config.yaml
moe_layers: [0, 1, 2, 3, 4, 5, 6, 7, 8, 9, 10, 11, 12, 13, 14, 15, 16, 17, 18, 19]
init_std_down: 0.0311
lr_head: 0.0059
Below are experts of layer 4 (counted from 0) of a mixture-of-experts language model. Rows are named router (the router's row for the expert), up (a neuron's input weights, with its number) and show model dimensions 320-399. Each number is 500 + 50 x the weight over its row's rms, rounded and kept within 0 to 999. Numbers have three digits each.
After each expert's rows: "gets" lists some tokens that make up at least twice as much of what it gets as of all text. This comes from a sample of Wikipedia text that the model never trained on. Tokens count by the router's weight.

# expert 0
router:551482600483522557452548489449496482584485535537522483444497587552556542471568542442482528529507563451533555492509566443400508476479478509534526536601500520453454544489506450525495546496520489489571542479473537521562563495438560504498538456
up0:441471432538535516515460465504547510442542517473544460529505535555408493485512499502444499542617525516544424487442512464453419512482507473522596465452514577481372543484476560502390490432475490576514480513429424478444487439451497529574492455
up1:458420555412594488495443534439490456581477555453566448529541510457520497545511503490433496555488467533454523559539489466442477488540403566560468394528490532465491506629471523493460475490493436490532540464473496552514536504575466581353495499
up2:485433518486406469475457504522504499490474446480500446536479537491521547504491461555562400529433524528529496484492404441446537529495481423505448502477498439487392382518640476427557473442496491513450452450423507489519465584556508546497499418
up3:520473613464546501512519521521541572553494519480529461491437454518457454524575466526473564480536482449486480555440505440495422497510561498468481412615617523525438512468452452449570439478521455492548541484432526492526483496437476569538419489
up4:509518485430475491514565551402508540534492470532464449541467553595498522526534495463510630427440437469525374518465450421420379458481484512542493612636458515515434483430475517458535499513557545502434510540449537476495454497424517441495555569
up5:457605597450388468562498459609449465513469507533539570532443496509547557468443479504484476482495527478437471455492462547554401475441442541534532603508491540452481549414538594531493497462540439408559504490512524524520478592447473504455552556
gets: "| ", ". ", ".", "|", "; ", ") "

# expert 4
router:482437518573420524516453519436545467553576517457437403554452447414470533545551509506452574482454579504485530515627541524544418532489491455562533513476502535489458455471559526554496490512417459532529465477547516481534477507572470407573427507
up0:540375466437515462565502634563587410504480483535472456519431405426558393573539481498538579525391447486578540512509627468455548503502576477476449468453505507494440499469618528447487460474551548505528445558397427536525499452477501488477538500
up1:467559464426415514514565563447491408447469472504567484593477526554483547508416520447425444549433435516569523489546510460479532561614532487432496558554410433495472513525635536456468527505442492434603504390556464510507511493460511402427477535
up2:476520546537451528522554488429482396520500476467434465588460520470500551552533474421434522512570615444484494497478572564544367485489489496480574489582512523469411454572554507496434557440485461508490407578494472478582483545551538418577538458
up3:464483449387560502540435535488489453512502523557487522396426532481469538587516438480573422435494532490487568496421563569508463614536466483504612520602435528555515469440455450525492459519526452490470540543521472500418417414513498499500537396
up4:475524564503452567479435542511467449474525493522562535476374609522546489443517500556511497384631602444552466459520522459495457546656394442517528558460470552456464506486517550552512553558512481481449528460503487479542491579484484400577464571
up5:487431557564513440494383478588463530489507489556486552586479538607482422556519529460549449562480495470535498515466456507601386481448459454487519558511439504475446435481577525469489481482531441538580499414404451547549483495427456441577518573
gets: "\n", "1", "2", "5", "4", "3"

# expert 6
router:462478535391470511516448499403472524454524553544535513544432501494467447528461560469496474499507395475515512444563485603532493517446579447406544589459504422532478581532466463506417532532495522425409510485463494441478557524421582562504580579
up0:539498505513483442471533365513548505509479478479432535466544481487492512548471553592527492582413541402558502577432532468517532504520406489497522458573555381469483532519535470461522471509514563445403449487408515448417617483455526575527529476
up1:517524552549491557510497516507478522533452508502525580556540533583524433460526493475451578498476581517483528606571464429504489434513443521607521469505387508440553537444449509464504529548532473499409493523478512528564509480527389503470545552
up2:489500535595495512536437473478503440545525502457483523453416473518599580549485602495448471522516547494487487396542426596480571549505547473493525495520521569487511440488547534569508526491513485485410478510429552516517633458534533532506566484
up3:476447437552414486487449372492448533535515469549527438488402493647539422443494556442460500580470541583442410441537495556471546451525512518465547488540533494487547550505500466489395495519486401490567442515520482556524463503414514556500515540
up4:475560570574480503504430490452458401534540490516501513490451508541441522538441482486437510469601474567428490535500547524517513448483490494519482558550500414462479546508453501515517448517510415404480557382479465494509464499526529461499472463
up5:445504436517462515485548514544499424488522547503452435525476525551527522574404497473534586507515554393509431547507502465471526541506491495477507485486469478472403541589518496449523485454520511462448469505404479511332530430485522588486500551
gets: "\n", "to ", "s", ": ", ",", "t "

# expert 1
router:480501499549485445485457510498439512479503513510517514407401483455454430533418458523551496505448398519518503465446492429535457541484443563535466372500549434525550524500508419454580432505448528556413539531531554538506488414508528622453438530
up0:510401468475503539483509576528460566435449465609470530449429451526543542537426428414442469572524487566475425413513368454495481536536532519440522539404494500604469462457496533451452508536503488500553501537497496568506480511503506539548466533
up1:474521503514476469533477543456455439506502394378524523394451525473500435498366542495432527524428520356469474535523522500487451507405464540525535554469398496439524495446508455470514466434584447545531502512517538474512481532539528428556495524
up2:494528628496530464533520424466652473506457483417474536521430384469500558509526613539514514484476529443494432544423544506465464437505559533547514522569558559494538490543443595454592464409482469517510483592483517488526462381574471490473502482
up3:507490507511492515538487493497464534455422439467460513580446492427523401611473558504495544487524546437524559424464568404485538473521479511570523619449412530558595516604568561446514536508474492527488490502436537506522473585514498562508398434
up4:621587469551436609496540399533507393489470481466501472494613574438414504483460517522477472416537437482563579488591479459485489458513439502485509474441501529472515470522476531488500485422481536564523552510553483511526563432439478602458519532
up5:511548423516476570520535485530443490392540445410433539535466558481484576482504489566511446543483473482591502443472420522419490531568518419509528344405496502579561540507385497576444507478486529541593553586492519431516484465540508577469510466
gets: "\n\n", "a ", "was ", "\"", "is ", "an "

# expert 5
router:550571526423568467518468491548470482454441532398521480467551577524520503521492439492398467514446465529471456554522518468502504456620498511456421551516444482494435604471502488507507513493476589436601596493488538477477464499473518384432560462
up0:488517490513556521590401430548488457518560475440458479459422503572472558575558500462474478601481504542527414521413481459513585500492473533440493454506479443521421561476528466531418587444415495472529607483528528480420551551557600421514513518
up1:517500566558455445478528568457543458514512457458610464508482548493518470410513486521442561468545451465439510497500541436534446508546455519371585457569535544492398517454521494438544456460497555536553516432515579552454588520573438557564442598
up2:581604517495517563516594556440454520512490496521466513569441457511500490568495507484591514436516596544485491564435446483536564460518648517456543459571553603572550612527504445491532554486494509477580548483513458513522449529425454412513570511
up3:496546506554569484497502483566473426510505497560521547464561516488479542455542538523565584498444545536465473560604498440432423487489598523519486543376467494483500521631529527564508460470499514466583512512487492516438442646520515452424499518
up4:410422555510415545451616516487584668513488506514525597418463477474537478449487538621452472467523450542552475472516538498545490477495431484535511519567450570556527473471452456484581405524473502533461434570437525521553479527473560466517516503
up5:616491428480541496487577514484523541547534552476541549512470519495525544615510407595434544477457401509517454532530525519392455433558516554398572570474602590471456507531450479497546485495375612507611625515483524466570530453490410478467583561
gets: "==", "201", "200", "202", "199", "==="

# expert 8
router:494422436533523520385490521462470465524479374469471561557472478571520486460618485551515541546559586439510505486593500540498452448523526454600421448423549620493516405487495531587509464434532487516539514472537382513532616457538509496490542546
up0:488503485495492466416506487528506559545479484493477495533500537490577475461521512510514442593549541481546509438495483637475496415522486450527518449490512522435464415553493509542515515599566512467545472557434530445531435562534474491456467439
up1:466412515456514547519540505524526462440511473435480482522436518475539485512452475526434536531504476451512440480585495462409525484353491520496512649480409540461497455573461576588618402527592442562517473603471447425500501612504504459486402541
up2:434548477462436538496552535330512548514593514446493503450536479438444524526465658469486413551511451545428528504480542432428468522470518485509542483512493471446463470481517544507584487527526512478549534453454479553469403529493428457459388515
up3:481455435425563477507515543492525526537518482541541524468527505524446487506486497427523462486531543521487565493490455439455397478516564424544422552544417521503497443496513530594519589505453489515396464499392632524408442458485578439511398535
up4:419461426546593579378491473522531479460523512494436564511497400498511549433516497508505501492518442529581441528519499522541517515501484452535532578521450561517557496513465546558519529529503520453491574554564533504591474579400461539494562523
up5:477525538424475464539533450580460524517581468505561518505516465528503525503488566404507559462501450572505468497442563555508518486437401521508420469424544511499470599521488426573515531478465566481453483517603481546514486407514518504457492488
gets: "of ", "(", " ", "from ", "that ", "in "

# expert 7
router:367493463386468451443526404474505510514442404571560521475567480583573449454414502501457439493553536536536519451490551532547526502516454480489557486548477525554618490523519466417501459504598489504582496535453497541516468498593472423474432509
up0:483538484514460569450533497491417486532479484496497561505580489454533392446501482401400561489529513559574608468534551571536546515595493494507478541365495520420565499530536538591468465518581457405366468486477463539409417481563482417569526505
up1:544424535516540428479431440505477405561433529522511515529525601520512547483449518467571512533546458392557505573493470430474475543578404491487561524499512504474485432490521504518434563519564422446519442400510449473471493477641501519449490535
up2:479467553337527473469550463527557476507551529504491534537502533473522458517496542456405505532537532488482494630452477513546558484488557471534571439428480354531425549484499487541492414461561513562545545474437535441504476502510515459527522514
up3:487504440482519591476526538497429597499488515467498474588482473457515602547538423532496474477576370524538555476459477451481494505562479571583511472413500442506564402497466504451528551523595502474430467499500524449525485496513466586574476448
up4:441556519405476481318449557566568478518565502556476492503479555458537464419524515425448480479472455420481467527534491549403479417463525568434557485474522490457515547525502555579554456443477545407542483438602475541499545543545583445487474541
up5:379534547445462549387416440533475492507528511481518498436443556483565449489452549532507508552464543474497522517497517575541475467466377421565505457443550561391578481573473513408462509470518454492517474505508592492526598512538528414447477529
gets: "- ", "-", "–", "S", "T", "K"

# expert 10
router:580585551609456481502486533523492473454587456524547453513597574543476523525634533453572542498471485453442530539329399533450558540514569573451523566508554593497513453508474578446424510454587469429493507403533494540451505528434468510483466510
up0:477593489534464475448525538509505506476508496549534481416558425521442593522499472438566472445500547513528381487504552526538522511487554487595517594420595416587501490480506567529553515461466538508553469475503529500498469551445533475557512479
up1:508467540468432548589435442522524447538531561443450469508411459484535509574481553554519508514597435419512437533518470543492450512560430437535551449534517525466505496518556449472419509471492486449447554444409557469517538625452474479507489393
up2:533601528498557525534501572481428547561486537509559532472626471475500494624436509548587501479580451424418523464571457526541501487526496482488502483501520566460509605604479479503536468462479536408452455522513466490520606525472514442491478421
up3:408479545546532541550392503453513452531482532556499526463475475447397562504494512535532533526481430627518574491508501570485425469445543482548541530474436516480542439603392525503537572388501476550499453475485493581531490499544541482485461530
up4:576618435546478505617496561531427444432532434519483567484481509467581519522572481518506511544483543584538542545484428540577548453538549600447565489475510509545540550402488423550530453614430529519526552545443479458527572590523442428465538422
up5:537518599564552535523504473463454527552547501568481485443499546540463526422548571522504389480491568590511493501559457499430584429458519575488521668475530522465440539598502506397494394515481471533420544437508491578585383524535514554408550323
gets: ", ", "and ", "s ", "ing ", "es ", "ed "

# expert 2
router:468502463595647522479515514509536417436521514543478547540484467516521485457498426504410499493495597490468526520493523467504505477441423547462539527519495441458509572363525528545491631550490508499527490485582504556502462492525505506544508449
up0:594516471507553552543552483496490470529466556493393436487454532507455489518573493470527501453496556433465499538385470417517508589458540591533523570548457444508586467452550479579496537480517476440461479492461499307427489543426435464448477499
up1:510418373526494499560531426539495435443439580590547563476561528569566534447498461527548409480528478468582460492514477442525446485431441516545553542574378481484486590516492550488575507480483495531499473409447463468435473436510446478479497543
up2:521483436574476577415427537506500510544474461497512533501462440469424419501524476508500588450402573497522427431457442494520535504503473554529445443545457512462529425473544631527485567512357516531450524518529508501564500507472488512455501439
up3:488457359520476438617568476450551436482458530531504397455510533500519416486522495568435538424511529502539413473532477537506459551555443428457497560510434493449454443479556567546518483511399444522404487490429586435581591517522499523507467481
up4:472538487529527526468543562585516514531553425468450541521442507513552494493415525553544573492410463496491311512446355536508565522484442419530552557515506485553521561540556447507525483468499456467495456623562510469497478471517484440471475489
up5:441561470547444628515553520474485461453607577514487447467518530580482444374522506518524485447547486492495464516493471517610464499500483451523566520508456491491534460473478485414514492395515508538546430550513514497529462451503485483474546510
gets: "the ", ": ", "The ", "his ", "F", "'"

# expert 11
router:585491561479515539534528527604539435494539513459588464522484414535584448514477507495492428598560451525410447523478503476462561486520456551451475430504533476549427473456484540601475568500514391558434425536467514518501553507501487465529515478
up0:566525465493492537539464559518538466554457610519441510505493461645475519499471553429520562539474514402515474505527524493458528482522595495440491497440574440482472540568505558467479535487520607439506477423567472475551510450498491473518562418
up1:499443508522529403400542517474561424511488405459586530503473467484474495594545543465467466519503509494545483537509396499465431508537513472473494581432547551481439400470513505469497489460620443585540471496482485497451474447563446505482417497
up2:475532523548458511425452478529444501495482505512439548582558526537421545398549514402424498585439510461397482416539599411483537412504474422545542544475489523544507450463465518577451452587477453450431507455474487430498569525369567474382589444
up3:527487589529435505463521609443484571598479487434575570496449589482514526375487518528478459543575569422436454538504500453518533473523571491494478461456527597470653438522435512536484512600431490445460504420484590499508524482526464443449372485
up4:514558505523513446439468528570527484525475460452487462478516412573539470523507487485539520476491433438573467484551514429481456493506510512402487505472467584441504504443506482476455503503551511382446608440570513537566521503425426503510510505
up5:520595515553523449526495456505542528552487517457483506532548587523474489482500456510570508551550395448415507570424478528473487503382568477455462579568438568462400552525547515537492484422488478465439511564459489590503569496502443374481445519
gets: "in ", "on ", "for ", "as ", "by ", "with "